Weights of a small mixture-of-experts language model, trained from scratch on English Wikipedia.
Size: 9 layers, vocabulary 16384, 45.9M parameters.
Experts: 128 experts in each of 8 layers, a softmax router.
Training: a variant of Muon for the experts, 275M tokens, 8381 steps.
Below are experts of layer 5 (counted from 0) of a mixture-of-experts language model. Rows are named router (the router's row for the expert), up (a neuron's input weights, with its number), down (a neuron's output weights, with its number) and show model dimensions 0-191. Each number is 200 + 40 x the weight over its row's rms, rounded and kept within 0 to 999.
After each expert's rows: "raises" lists some tokens whose logits its average output raises strongly, later layers aside; "gets" lists some tokens that make up at least twice as much of what it gets as of all text. This comes from a sample of Wikipedia text that the model never trained on. Tokens count by the router's weight.

# expert 92
router,212,186,176,245,258,184,197,175,222,251,144,202,204,189,184,151,149,179,203,195,192,190,186,212,236,188,132,228,228,232,197,157,265,152,247,163,147,152,204,286,240,178,149,197,265,184,103,226,198,141,280,245,238,255,247,163,212,229,184,162,126,214,247,139,191,166,226,267,220,119,206,169,162,260,186,233,170,142,230,196,241,210,254,167,234,151,222,240,115,170,186,141,236,244,237,214,161,210,179,231,175,203,143,145,181,188,210,152,235,195,300,226,181,171,196,162,240,235,268,207,211,141,201,157,260,179,221,197,134,248,258,226,119,183,189,184,170,248,150,141,165,188,263,242,211,149,164,188,212,259,152,147,204,171,198,252,246,212,179,167,222,206,241,175,238,209,174,234,231,248,183,224,161,180,134,259,113,240,238,184,159,216,192,197,180,200,145,231,167,206,284,154
up0,208,170,214,244,187,301,162,243,207,188,177,150,213,213,181,208,260,222,255,269,168,192,179,192,148,224,157,297,173,163,208,313,182,144,194,157,224,150,214,274,159,143,222,213,206,185,257,156,215,180,243,151,155,274,205,178,206,174,171,248,294,184,210,211,263,219,158,187,179,215,217,143,144,212,255,236,224,258,237,204,219,259,201,170,160,199,152,220,145,225,229,218,156,214,211,205,316,168,206,208,186,220,201,199,230,238,165,168,252,187,155,165,256,165,179,181,222,156,174,252,178,148,181,226,220,280,120,212,226,199,152,221,281,157,186,195,274,129,273,192,175,267,174,160,196,152,210,219,238,191,190,193,235,193,257,157,180,195,244,245,223,209,179,176,219,141,137,171,212,217,194,229,209,198,177,200,278,145,204,160,155,211,246,161,218,274,113,180,174,263,222,204
down0,152,202,233,204,281,167,138,221,176,248,177,159,200,227,235,203,250,238,197,220,237,254,183,186,256,190,195,229,228,138,173,199,226,242,119,194,252,148,169,158,222,183,271,199,218,250,239,223,200,191,224,211,200,181,236,231,220,149,234,206,180,261,202,229,210,196,150,152,157,190,187,146,266,109,250,239,173,190,254,217,216,221,169,167,153,262,150,203,227,168,165,206,256,213,190,161,181,169,208,99,175,192,151,179,157,193,210,206,199,157,167,211,229,121,184,214,249,217,280,126,236,121,168,202,208,201,161,151,183,260,189,207,151,177,227,196,162,150,196,83,225,197,194,280,241,208,205,153,231,161,147,161,153,238,205,180,187,187,165,259,185,176,215,218,213,163,147,197,264,273,284,288,199,242,169,123,173,202,248,141,217,200,151,174,171,192,231,288,193,303,214,220
raises: "R", "back", "m", "c", "W", "N"
gets: "-", "==", "–", "'", ".-", "/"

# expert 111
router,223,153,196,236,257,196,253,213,239,225,200,198,155,204,167,159,166,123,242,184,183,203,288,183,201,134,136,158,147,218,256,181,259,181,218,163,154,189,225,234,224,148,178,200,234,140,177,220,219,150,219,180,202,206,168,151,182,281,185,230,145,221,256,180,154,188,165,215,149,196,273,166,242,247,153,170,156,152,202,159,267,251,257,224,231,217,219,236,126,170,210,165,182,203,225,176,183,241,154,204,133,186,151,167,173,152,212,135,269,152,224,221,177,179,171,225,252,210,206,208,207,284,242,160,189,223,216,245,189,271,187,201,133,213,238,150,250,283,163,125,214,187,299,263,194,164,154,175,223,254,186,144,186,186,139,185,247,255,169,172,206,219,166,201,238,216,247,275,224,233,208,246,266,178,192,251,178,242,227,163,178,288,254,150,205,228,132,251,180,167,247,177
up0,259,176,259,220,171,154,175,182,280,220,254,231,239,198,203,265,164,155,183,195,234,200,228,197,122,242,303,129,268,201,226,214,216,224,210,117,183,214,132,148,122,230,278,129,204,218,217,196,183,242,166,216,247,125,185,223,165,250,258,184,177,214,217,149,214,236,209,145,216,251,152,211,221,255,251,189,200,213,152,227,229,158,221,83,215,214,165,215,240,254,200,231,206,240,154,158,124,201,221,167,221,240,141,271,189,191,164,212,200,262,163,217,186,212,188,156,177,268,141,211,177,206,229,175,138,190,206,199,159,163,161,159,167,207,191,164,250,191,250,189,229,217,183,147,227,125,231,246,253,211,173,195,224,206,253,234,194,140,202,167,220,219,243,248,162,150,183,252,213,254,149,263,179,254,195,207,210,69,205,177,156,236,179,218,265,209,175,210,206,158,170,237
down0,189,158,259,187,190,215,239,142,161,260,185,195,156,196,193,204,205,147,200,225,233,205,181,184,193,137,303,167,149,161,172,173,130,264,255,196,297,197,197,291,225,179,192,187,219,188,153,233,217,259,267,216,169,143,119,203,128,186,188,201,207,188,159,176,176,133,193,141,219,215,245,226,267,245,177,215,208,195,223,202,225,211,186,238,213,237,209,173,139,187,202,239,191,169,173,181,202,224,230,178,121,210,221,283,208,248,171,207,188,254,183,207,240,261,203,167,238,199,127,178,128,233,215,216,132,251,174,210,290,204,202,170,274,152,189,188,141,132,194,242,203,207,212,286,212,248,211,228,226,220,183,125,214,127,202,232,215,126,140,151,156,204,214,219,237,164,206,217,181,150,165,248,145,166,187,247,252,282,124,202,227,155,248,194,173,188,135,231,234,232,274,154
raises: "bert", "ge", "iff", "ph", "isc"
gets: ".", "'", "ir", "is", "iz", "az"

# expert 103
router,240,238,146,185,234,148,238,193,196,235,226,169,133,187,192,194,137,181,186,199,199,233,193,194,202,126,131,206,192,182,150,166,257,229,198,242,137,224,184,185,202,124,159,224,252,235,190,258,158,158,217,157,188,240,239,112,199,262,213,270,207,242,210,175,139,254,126,251,206,254,238,170,213,261,142,205,174,131,207,168,230,189,262,168,277,179,244,262,146,188,212,192,220,153,195,196,240,162,178,246,168,132,117,175,162,160,161,159,238,186,241,201,190,146,280,177,250,199,186,211,151,261,187,208,265,221,205,214,187,243,256,254,184,230,203,219,255,257,141,146,160,181,246,226,207,200,161,286,216,281,146,140,154,146,167,233,198,228,215,178,200,227,173,190,215,204,200,260,234,201,201,239,251,180,250,254,192,229,218,201,173,214,254,168,109,242,131,236,179,169,254,152
up1,171,233,149,208,161,150,210,200,232,212,226,196,191,152,205,170,224,280,181,204,127,174,179,248,173,158,213,119,178,126,239,243,189,197,224,181,282,296,128,198,205,198,187,146,214,237,197,236,159,169,138,270,207,219,231,233,181,180,102,129,119,228,223,136,233,216,280,154,245,168,185,160,193,210,254,182,280,173,225,185,137,195,240,147,231,208,137,190,177,184,197,165,201,242,176,207,164,107,209,191,187,188,222,161,224,163,161,215,191,225,202,170,151,199,221,242,204,236,188,263,209,178,203,245,175,205,182,225,177,242,217,189,221,201,198,247,220,177,227,272,223,193,188,230,291,208,307,251,220,162,170,214,224,173,183,172,239,147,137,192,218,169,162,171,133,228,206,191,281,165,141,262,183,185,158,225,134,225,225,226,118,274,156,298,198,227,184,183,194,242,229,246
down1,276,231,157,185,210,224,204,169,226,156,275,229,215,229,191,255,209,191,141,113,167,191,213,218,225,141,136,272,281,181,127,150,261,190,201,191,168,142,181,182,193,239,213,182,186,171,266,212,234,218,285,221,154,193,186,225,244,197,209,162,251,178,201,246,203,188,213,143,202,166,225,168,206,231,129,221,161,141,184,203,184,173,207,198,218,130,148,130,170,242,170,213,261,150,300,152,245,156,190,186,187,200,151,269,192,279,247,211,208,230,235,251,214,218,202,199,162,241,164,166,162,166,212,238,239,236,237,209,271,171,163,201,188,176,220,263,200,238,134,121,152,191,210,258,276,217,204,102,189,182,211,202,231,225,121,219,206,145,136,133,220,182,202,160,176,260,222,187,187,177,194,114,142,226,255,143,203,222,196,270,180,180,249,166,251,185,169,216,134,195,160,189
raises: " L", " Succeeded", "\n"
gets: " |", ";", "|---|---|---|---|---|", "|---|---|---|---|---|---|", "|---|---|---|---|", "|---|---|---|"

# expert 90
router,190,216,124,239,274,168,210,190,212,215,162,167,176,190,164,227,182,215,233,263,208,269,173,230,231,146,182,187,202,255,224,162,251,242,209,153,156,162,247,205,231,142,205,232,227,254,206,251,247,150,195,255,156,251,238,139,181,227,238,152,151,142,244,155,153,168,168,203,231,169,251,183,123,274,165,180,219,144,164,148,212,197,274,131,276,196,268,203,132,171,250,230,221,162,209,175,216,215,148,169,170,154,157,149,164,203,201,181,196,133,241,185,174,147,213,174,262,215,271,224,261,230,181,157,245,201,272,236,180,244,244,276,171,194,188,186,124,261,116,128,175,164,250,243,193,161,141,205,229,198,228,144,158,129,157,236,252,220,179,180,225,220,231,210,183,272,167,249,214,174,155,214,187,170,192,217,212,220,232,188,181,257,258,188,170,269,202,244,192,158,246,197
up0,282,221,157,180,184,177,179,187,131,218,221,221,128,253,190,147,125,240,158,201,231,205,250,254,235,206,231,172,227,184,240,187,240,178,246,225,212,181,245,197,194,242,354,159,179,183,114,187,215,184,249,168,243,148,140,180,176,165,175,227,182,149,215,251,209,144,189,223,264,172,210,201,190,223,174,165,213,169,185,190,258,196,140,203,205,180,209,237,176,182,188,215,156,195,216,113,168,213,205,204,250,253,188,227,164,205,241,159,243,222,275,182,212,253,222,198,162,178,194,213,193,194,180,224,163,158,199,197,174,183,232,188,208,257,197,155,120,118,153,169,214,265,183,154,173,200,217,278,264,202,155,215,204,263,104,269,188,281,168,202,201,180,221,214,211,185,198,187,268,269,177,237,183,339,166,220,187,172,179,160,133,200,254,258,202,191,192,183,242,191,104,247
down0,137,222,114,188,232,255,221,180,270,122,156,111,184,197,179,274,225,219,139,169,220,202,125,205,140,188,231,158,200,118,250,211,240,277,209,229,161,229,162,165,175,230,195,188,196,185,162,202,187,222,236,243,166,226,195,130,167,193,166,164,221,221,220,157,254,265,256,200,177,240,310,215,230,190,228,189,222,192,254,229,195,238,220,207,198,154,194,155,241,249,203,226,260,129,129,276,208,175,133,199,134,191,162,237,221,158,249,204,208,233,160,202,180,205,205,163,145,182,198,182,105,217,217,182,191,212,295,179,197,236,221,151,196,195,258,229,255,212,170,187,229,208,254,197,212,225,200,183,179,148,171,163,240,233,259,251,134,124,180,215,152,287,207,177,201,216,184,195,201,160,176,286,174,140,239,265,175,320,197,170,208,193,193,240,226,246,220,225,176,197,192,232
raises: " ", " the", " their", " a", " that"
gets: " in", " on", " In", "In", " during", "On"

# expert 40
router,224,198,122,227,268,197,221,196,182,263,167,198,137,239,154,192,179,156,191,209,134,241,217,207,222,207,170,237,160,272,195,131,260,147,215,185,199,183,190,239,243,151,188,214,242,191,124,203,173,176,266,210,219,263,125,110,139,257,192,212,213,197,179,129,128,238,224,256,228,212,238,194,202,237,180,198,221,171,259,197,228,215,277,221,223,156,225,225,100,222,182,158,193,184,246,131,211,196,131,159,174,167,149,171,182,216,231,174,245,140,262,190,214,158,226,175,261,193,260,219,258,251,209,170,215,232,197,236,159,282,261,213,203,203,190,180,139,261,172,141,164,154,252,241,202,214,139,149,213,233,172,147,203,137,158,217,241,142,153,172,197,208,179,204,202,185,248,257,284,226,254,211,230,129,215,242,208,245,196,240,238,263,243,199,225,220,180,265,147,171,252,235
up0,197,147,215,213,175,178,183,155,141,203,190,209,187,127,169,249,297,205,178,187,249,213,157,173,208,153,252,229,139,180,202,221,181,153,232,199,248,215,192,94,244,174,268,238,196,164,207,146,228,296,164,216,182,228,199,168,184,208,225,246,176,256,195,206,155,171,182,239,202,273,154,182,166,230,211,194,233,219,231,188,230,289,181,175,190,151,216,97,270,199,192,251,192,177,286,194,243,243,141,220,214,187,263,213,196,223,154,229,121,225,197,171,212,249,143,173,195,163,219,160,212,174,224,304,194,215,152,205,254,187,167,138,289,148,241,270,259,256,249,228,227,217,180,241,172,160,235,212,192,161,216,144,175,189,180,219,175,173,211,175,226,197,125,228,184,247,247,175,175,196,200,145,240,278,201,90,159,211,184,243,192,224,192,202,175,157,152,130,213,155,268,203
down0,191,116,272,170,184,198,263,235,213,137,251,159,203,233,211,217,151,194,206,238,191,199,216,183,186,174,194,158,192,241,206,187,206,192,247,212,176,222,196,245,112,237,218,194,175,255,176,211,216,216,165,158,143,222,252,174,230,205,171,216,201,185,165,160,104,133,152,239,189,204,249,218,198,157,164,181,226,181,164,207,253,202,159,196,253,197,177,257,259,233,174,189,186,222,200,243,251,247,242,179,195,199,200,216,247,155,238,167,214,140,242,192,226,321,218,125,204,304,204,194,116,217,134,250,278,181,216,158,247,222,251,229,152,173,166,157,162,247,213,199,276,269,177,193,168,250,223,149,199,114,157,212,195,152,246,267,168,301,226,207,186,159,204,150,159,181,124,213,181,300,164,171,233,215,153,178,315,193,195,178,181,214,205,178,152,241,204,210,189,226,178,235
raises: "1", "2", "3", "5", "4", "6"
gets: " ", " (", " d", " b", " w", "("

# expert 78
router,235,244,172,201,238,151,241,168,179,242,200,198,205,177,129,131,165,161,201,237,191,246,184,247,241,131,133,148,171,216,264,165,271,258,207,216,153,190,158,197,221,135,148,207,237,247,237,224,214,142,193,180,217,196,248,160,235,221,257,164,181,177,192,121,171,168,177,232,234,193,227,200,193,274,146,198,207,146,250,167,261,204,246,132,244,177,204,233,138,193,170,221,192,134,194,202,217,192,163,186,206,175,110,126,200,222,177,130,229,173,225,235,192,160,219,177,253,226,195,230,232,250,241,164,218,184,204,252,194,276,257,253,232,166,240,163,188,265,128,126,236,182,295,282,181,215,203,210,231,213,152,107,146,169,182,274,227,229,149,195,258,256,157,247,227,204,263,274,192,220,160,215,249,177,206,252,221,249,192,193,206,198,205,153,192,198,184,266,147,189,250,165
up0,230,173,196,234,209,230,152,217,186,270,182,240,221,163,132,216,212,293,154,228,177,225,270,196,232,225,230,232,245,207,270,275,165,200,246,265,197,228,206,230,182,273,149,147,186,185,230,198,220,261,181,195,113,214,179,219,281,133,167,162,169,194,177,229,166,203,226,256,233,209,123,146,244,187,216,187,250,151,205,138,245,228,192,231,143,151,163,142,185,264,220,245,223,171,189,228,225,173,206,172,214,226,191,176,321,222,203,209,141,239,245,192,188,183,237,191,194,185,220,230,189,89,128,239,207,186,191,202,220,231,202,220,294,213,166,230,194,200,197,170,251,167,216,144,158,201,249,305,261,140,230,241,166,122,235,166,257,190,209,147,157,179,165,173,157,219,208,235,104,188,167,232,188,269,205,209,182,195,149,180,170,262,197,156,156,185,178,209,144,228,236,185
down0,184,243,201,206,212,227,200,194,246,168,162,221,193,285,232,253,183,184,275,214,181,179,257,239,192,205,227,252,274,213,172,187,207,172,241,182,184,219,268,193,187,132,201,217,223,204,200,224,244,176,287,147,153,238,219,190,176,153,199,216,191,170,167,202,152,182,142,248,235,260,248,151,142,219,191,136,146,228,193,223,231,203,228,207,210,154,110,249,208,147,269,135,167,210,205,201,214,230,245,132,203,212,203,276,227,241,195,211,159,208,174,184,246,252,180,218,239,201,244,102,198,253,215,176,171,191,153,186,204,210,215,291,161,250,225,202,138,195,150,197,157,216,228,260,238,177,90,176,151,213,189,143,148,173,204,185,135,214,140,219,154,245,182,259,103,239,159,186,219,224,134,191,251,171,201,196,140,205,224,248,205,205,198,129,187,206,201,265,264,73,193,149
raises: " a", " an", " other"
gets: " of", " in", " for", " at", " by", " on"

# expert 107
router,205,255,158,243,273,152,216,203,211,230,219,143,153,178,144,227,155,239,149,205,216,219,224,158,194,147,148,185,166,187,246,147,255,224,182,243,140,198,269,188,201,150,151,235,252,187,185,229,164,140,199,178,238,246,256,137,202,220,197,225,193,262,248,181,161,251,111,243,212,209,240,206,142,301,127,193,202,159,209,148,251,236,241,184,259,140,238,221,163,240,171,192,218,156,251,213,269,156,225,222,166,156,136,161,179,170,175,135,222,146,229,233,192,179,249,176,237,196,192,218,157,241,180,206,232,193,229,222,207,252,224,272,151,240,186,223,252,260,144,154,166,206,203,227,228,186,148,277,209,224,122,132,133,153,145,253,173,210,160,184,247,211,215,187,199,193,148,263,240,188,182,286,250,213,259,240,168,225,215,213,150,208,253,213,136,242,168,236,179,194,237,156
up1,188,166,163,126,137,153,256,196,246,202,250,210,328,288,251,175,247,210,197,169,291,155,184,199,173,163,200,232,128,174,221,198,213,171,188,208,196,225,179,178,164,217,149,197,181,206,218,175,247,249,181,230,188,187,228,183,247,151,246,149,109,248,178,265,176,261,206,161,233,222,134,169,246,135,250,286,215,219,207,212,225,187,160,156,187,219,207,154,240,181,165,214,208,176,180,154,222,209,182,164,242,163,190,197,247,157,134,187,204,276,186,264,246,236,181,192,183,176,213,174,163,187,153,200,184,197,244,196,185,188,258,206,153,136,130,197,213,220,212,187,250,173,157,123,213,186,211,183,221,213,193,223,174,193,180,128,264,145,206,203,314,243,206,168,233,235,184,151,175,236,106,217,177,193,225,168,217,199,239,221,160,181,130,161,247,238,282,124,220,118,201,271
down1,256,270,233,162,137,118,297,226,220,201,95,127,153,197,169,166,190,192,260,179,227,178,189,219,181,251,185,287,212,116,200,227,241,226,196,187,188,178,163,214,283,187,251,259,199,259,181,155,114,200,255,159,165,200,227,228,162,228,239,206,278,251,231,181,158,186,158,182,198,263,240,178,204,233,245,170,167,193,174,153,188,103,221,174,263,156,225,241,144,165,297,245,150,209,233,132,248,285,213,190,190,274,233,282,212,239,157,220,212,167,213,180,173,196,241,174,131,223,276,178,244,198,111,177,233,202,179,195,182,193,218,164,208,232,188,216,206,193,206,220,206,209,146,194,143,175,201,187,187,185,164,151,189,225,194,172,136,258,212,245,165,220,241,264,195,199,223,170,164,246,245,205,243,153,222,194,208,192,167,213,208,197,272,180,194,256,143,177,172,202,168,199
raises: "\n", " Succeeded", " Japan"
gets: " |", "|---|---|---|---|", "|---|---|---|---|---|", "|---|---|---|", "|---|---|---|---|---|---|", "|---|---|---|---|---|---|---|"

# expert 42
router,221,220,154,240,241,167,246,194,200,209,156,172,179,216,174,169,154,136,278,226,211,242,231,193,211,150,145,129,180,236,247,179,256,182,181,220,123,189,245,215,242,143,122,226,209,186,203,209,200,187,233,169,197,201,221,154,132,242,262,182,163,252,248,172,132,180,192,254,235,191,275,142,199,261,121,229,160,155,215,152,260,256,217,230,253,199,255,240,143,141,191,240,140,131,191,197,216,196,155,252,154,156,167,147,161,183,173,135,219,156,203,191,179,177,218,218,250,214,213,144,222,199,213,238,269,227,171,186,197,265,233,265,178,227,192,200,286,270,190,136,149,220,248,241,195,235,161,238,231,247,171,145,170,134,145,258,230,259,153,158,216,267,166,222,250,221,220,274,210,214,215,242,226,213,234,235,211,229,185,204,179,214,213,153,143,183,151,258,172,187,259,134
up0,230,175,244,145,161,173,238,242,223,151,292,149,148,190,191,269,119,216,170,250,203,226,193,198,197,151,152,163,189,188,223,193,156,256,148,211,263,229,180,128,260,220,205,175,275,175,298,208,215,274,271,197,196,222,170,249,238,243,124,182,159,194,197,232,180,180,103,237,233,233,158,168,197,192,273,251,157,189,181,247,294,241,165,232,159,210,169,208,256,159,205,234,191,209,214,242,226,199,244,121,185,160,248,204,147,177,143,208,224,228,174,204,180,198,262,184,140,165,241,211,152,71,187,206,150,213,228,239,130,158,189,194,173,231,166,136,254,171,204,238,159,233,176,173,236,236,184,156,228,191,160,204,180,168,195,218,166,242,175,214,137,180,273,169,202,160,180,197,200,153,175,164,109,202,188,211,198,154,258,204,178,207,220,254,176,132,227,209,195,184,245,243
down0,176,171,187,200,257,198,161,176,121,195,190,199,235,178,230,271,192,114,110,206,158,177,154,228,199,166,290,204,202,154,146,209,225,213,276,177,194,127,192,243,204,159,212,198,174,232,217,257,168,239,228,197,239,243,140,247,219,216,206,183,174,156,216,205,215,193,258,213,181,260,166,131,185,154,199,173,241,269,183,217,228,179,188,240,235,222,152,185,144,203,185,161,209,172,216,215,152,126,224,190,306,115,270,215,232,178,111,221,248,124,207,145,221,171,235,221,285,149,238,221,180,180,198,154,208,203,253,175,271,105,250,212,237,217,243,196,211,151,182,281,129,190,197,191,174,194,192,209,212,239,220,196,199,208,260,166,284,168,138,236,245,232,212,245,254,234,207,245,224,143,195,213,268,250,229,198,241,224,159,189,211,238,279,222,173,154,180,200,208,218,281,218
raises: "ically", "ped", "acher"
gets: " |", ";", ")", " —;", " •", " –;"

# expert 48
router,185,235,175,188,258,179,253,197,218,247,223,135,136,225,112,175,170,171,209,190,164,234,245,199,237,155,148,141,137,200,245,156,266,173,212,188,132,188,205,209,237,122,182,239,224,218,122,264,181,197,247,158,239,181,168,148,175,251,231,200,172,226,183,156,151,247,171,253,210,149,260,186,257,256,189,210,139,149,193,154,241,226,228,184,246,192,250,213,139,151,243,233,201,170,222,168,219,236,137,234,144,144,168,151,173,210,151,142,243,157,220,205,185,170,254,198,254,185,209,183,206,230,209,193,209,252,232,206,239,239,232,266,166,228,195,168,154,279,161,138,159,206,239,246,202,199,158,212,258,266,161,137,157,156,149,273,240,230,170,208,223,204,238,224,206,157,226,267,263,220,209,266,211,198,242,271,230,265,192,156,237,205,270,135,179,177,151,261,171,213,248,149
up0,189,206,334,197,88,255,172,116,164,177,174,269,213,217,225,286,117,267,230,90,182,209,189,230,184,229,145,204,177,181,145,187,164,215,201,187,246,174,199,198,248,182,245,137,219,235,220,231,168,221,193,233,212,180,158,250,182,170,240,218,233,213,149,175,153,235,146,191,191,228,209,233,182,185,162,181,179,191,245,217,202,186,233,177,210,200,96,229,203,257,131,203,170,219,227,216,264,271,186,199,170,207,184,187,198,216,214,259,204,138,218,249,176,180,180,157,162,181,197,291,152,109,264,202,182,176,185,183,222,180,248,234,207,146,215,205,162,183,221,226,191,253,182,173,183,274,185,228,191,188,166,233,194,264,179,219,114,135,179,188,238,210,223,142,169,157,237,156,183,239,205,242,221,261,188,213,292,149,190,271,150,226,171,155,249,218,287,208,247,237,201,216
down0,161,218,172,156,205,231,227,136,176,238,301,211,173,289,248,139,217,245,201,117,183,227,161,228,122,179,273,176,144,164,186,206,232,160,251,202,188,154,218,219,161,194,236,280,139,205,212,140,196,171,203,193,197,160,151,247,195,225,265,166,167,215,198,236,150,213,151,169,214,144,207,167,201,136,162,191,143,174,225,186,241,240,137,169,197,209,209,206,174,151,266,139,266,232,210,177,298,164,295,232,229,217,170,196,187,203,256,177,173,205,165,178,178,254,226,194,168,283,196,210,242,165,217,196,172,189,222,236,262,141,204,212,172,234,215,185,173,150,207,208,166,192,232,159,212,215,150,162,171,195,230,146,148,199,195,235,306,315,218,300,183,196,206,296,235,142,176,248,155,185,206,226,142,201,188,197,230,251,229,210,255,206,227,246,225,196,148,157,203,181,195,171
raises: "it", "ent", "any"
gets: " S", " F", ")", "S", " ", "s"

# expert 98
router,199,218,199,247,230,159,166,237,225,231,169,186,141,263,140,193,215,138,198,181,170,158,239,204,235,136,135,139,124,188,236,169,236,182,222,199,140,161,224,191,183,171,195,211,272,186,177,238,168,138,185,188,229,215,162,183,149,239,226,197,166,236,230,206,211,202,110,230,188,216,281,148,226,266,192,207,172,176,208,202,262,195,197,164,230,213,254,214,118,152,202,226,204,209,220,160,229,235,188,262,179,204,99,174,148,204,205,192,288,135,218,189,200,142,208,242,248,182,208,169,239,220,212,216,259,149,144,204,194,278,248,232,137,205,252,142,197,238,165,130,158,208,256,255,216,211,160,191,228,231,146,160,159,131,163,288,248,186,146,149,241,263,178,250,233,215,228,256,207,243,206,244,238,209,282,234,218,255,147,201,195,223,280,191,217,146,160,284,171,170,242,178
up0,142,173,206,234,211,221,214,181,158,167,177,225,163,178,133,257,168,197,215,192,201,200,233,241,214,153,247,235,170,136,190,261,184,176,194,215,253,167,150,286,139,268,221,158,212,123,180,193,232,229,98,219,192,206,195,254,193,226,201,244,194,252,207,217,188,246,189,212,319,192,196,165,192,149,202,205,203,278,234,133,98,139,234,147,172,223,219,171,177,192,102,193,172,208,188,213,176,190,199,172,237,263,181,241,163,207,206,218,157,192,219,234,204,224,235,159,163,189,191,184,166,129,214,261,227,175,232,140,188,202,151,168,113,230,232,167,257,152,256,250,189,173,215,178,196,178,196,210,195,173,273,156,138,222,237,237,231,212,275,227,239,144,161,214,136,257,215,198,96,208,251,163,248,303,208,156,212,228,198,179,271,186,237,222,153,228,175,239,168,254,229,150
down0,230,171,213,188,238,251,229,248,264,228,225,155,174,150,181,194,237,125,201,275,282,200,175,184,242,207,203,211,141,184,255,203,138,248,213,114,173,216,200,225,175,221,246,206,84,174,205,201,134,191,190,266,200,196,208,188,258,240,110,216,206,158,233,249,182,198,188,232,161,210,195,201,240,177,173,216,164,184,199,231,159,256,206,218,153,139,158,183,163,186,164,180,214,146,209,121,175,256,134,239,180,190,187,198,253,194,150,260,218,252,151,208,206,202,220,219,311,243,249,192,232,233,224,132,177,206,139,130,263,120,202,255,264,235,144,281,216,149,270,231,200,198,172,158,217,223,174,230,87,210,203,166,155,228,200,177,214,220,260,234,199,208,231,190,230,183,301,201,181,216,259,164,190,159,222,168,163,199,186,162,276,219,132,219,181,233,222,218,151,202,198,184
raises: "i", "-", " −"
gets: "il", "N", "im", "P", "T", "en"

# expert 112
router,193,220,186,225,229,156,248,171,127,238,157,179,141,188,139,140,252,157,251,232,174,232,254,197,242,178,156,179,130,208,213,198,247,181,264,173,157,134,218,175,203,164,137,244,206,142,170,216,123,181,133,210,246,280,196,160,170,193,211,214,157,205,200,146,162,216,210,246,256,197,263,168,258,241,197,226,181,165,216,155,229,238,237,201,213,148,235,141,148,152,208,206,197,170,299,179,165,200,168,228,185,219,169,172,207,177,190,155,247,191,272,260,144,164,136,211,273,186,149,204,209,168,219,251,222,211,154,242,199,255,249,264,152,207,202,209,240,269,175,136,218,246,234,216,188,219,147,180,230,243,181,126,137,141,183,241,255,234,126,161,239,228,214,209,249,174,183,241,276,208,145,216,235,143,188,243,177,249,189,183,282,275,201,166,199,203,191,258,146,140,227,185
up0,192,225,238,221,224,188,178,226,189,214,151,235,176,252,174,209,192,180,190,174,120,184,246,228,182,184,195,184,265,175,126,251,124,212,174,136,151,170,210,201,184,169,190,265,149,212,211,198,208,237,274,206,209,152,210,210,172,244,165,201,148,166,200,198,218,211,136,165,181,181,203,147,219,205,176,203,173,189,250,181,159,185,156,238,173,177,260,161,198,220,151,164,245,184,220,167,76,250,175,251,261,164,151,224,199,165,125,151,200,177,253,194,203,211,190,138,214,228,146,148,204,178,121,135,113,182,258,235,278,153,238,177,204,225,288,273,257,158,208,205,267,188,122,205,209,240,307,185,255,222,169,320,211,223,218,187,196,217,180,214,229,238,261,181,145,156,236,228,201,186,223,228,219,189,177,215,251,234,183,263,197,241,188,299,167,255,213,161,203,178,143,233
down0,222,236,200,165,92,191,193,159,201,258,247,175,198,214,188,237,204,224,191,163,241,213,259,151,104,158,195,235,146,263,201,178,143,234,256,143,243,182,172,149,239,232,185,213,219,222,216,191,115,130,182,242,198,210,247,223,222,207,248,215,213,143,241,189,194,134,302,165,251,215,251,160,235,176,194,297,203,186,149,164,202,202,219,178,200,167,207,207,163,169,233,191,181,204,172,215,246,200,146,288,248,178,256,245,210,187,202,174,147,123,185,245,168,242,181,229,262,225,183,235,170,217,225,225,167,247,243,191,187,224,192,162,110,205,237,169,232,182,122,166,244,176,216,254,175,156,127,198,212,176,223,162,248,158,190,282,199,210,236,159,155,132,227,240,180,272,226,178,129,165,216,141,220,176,229,171,167,209,243,202,108,240,193,203,204,141,121,255,174,176,179,267
raises: " them", " all", " that"
gets: "-", "\n", " Died", "Scientific", " Location", " Date"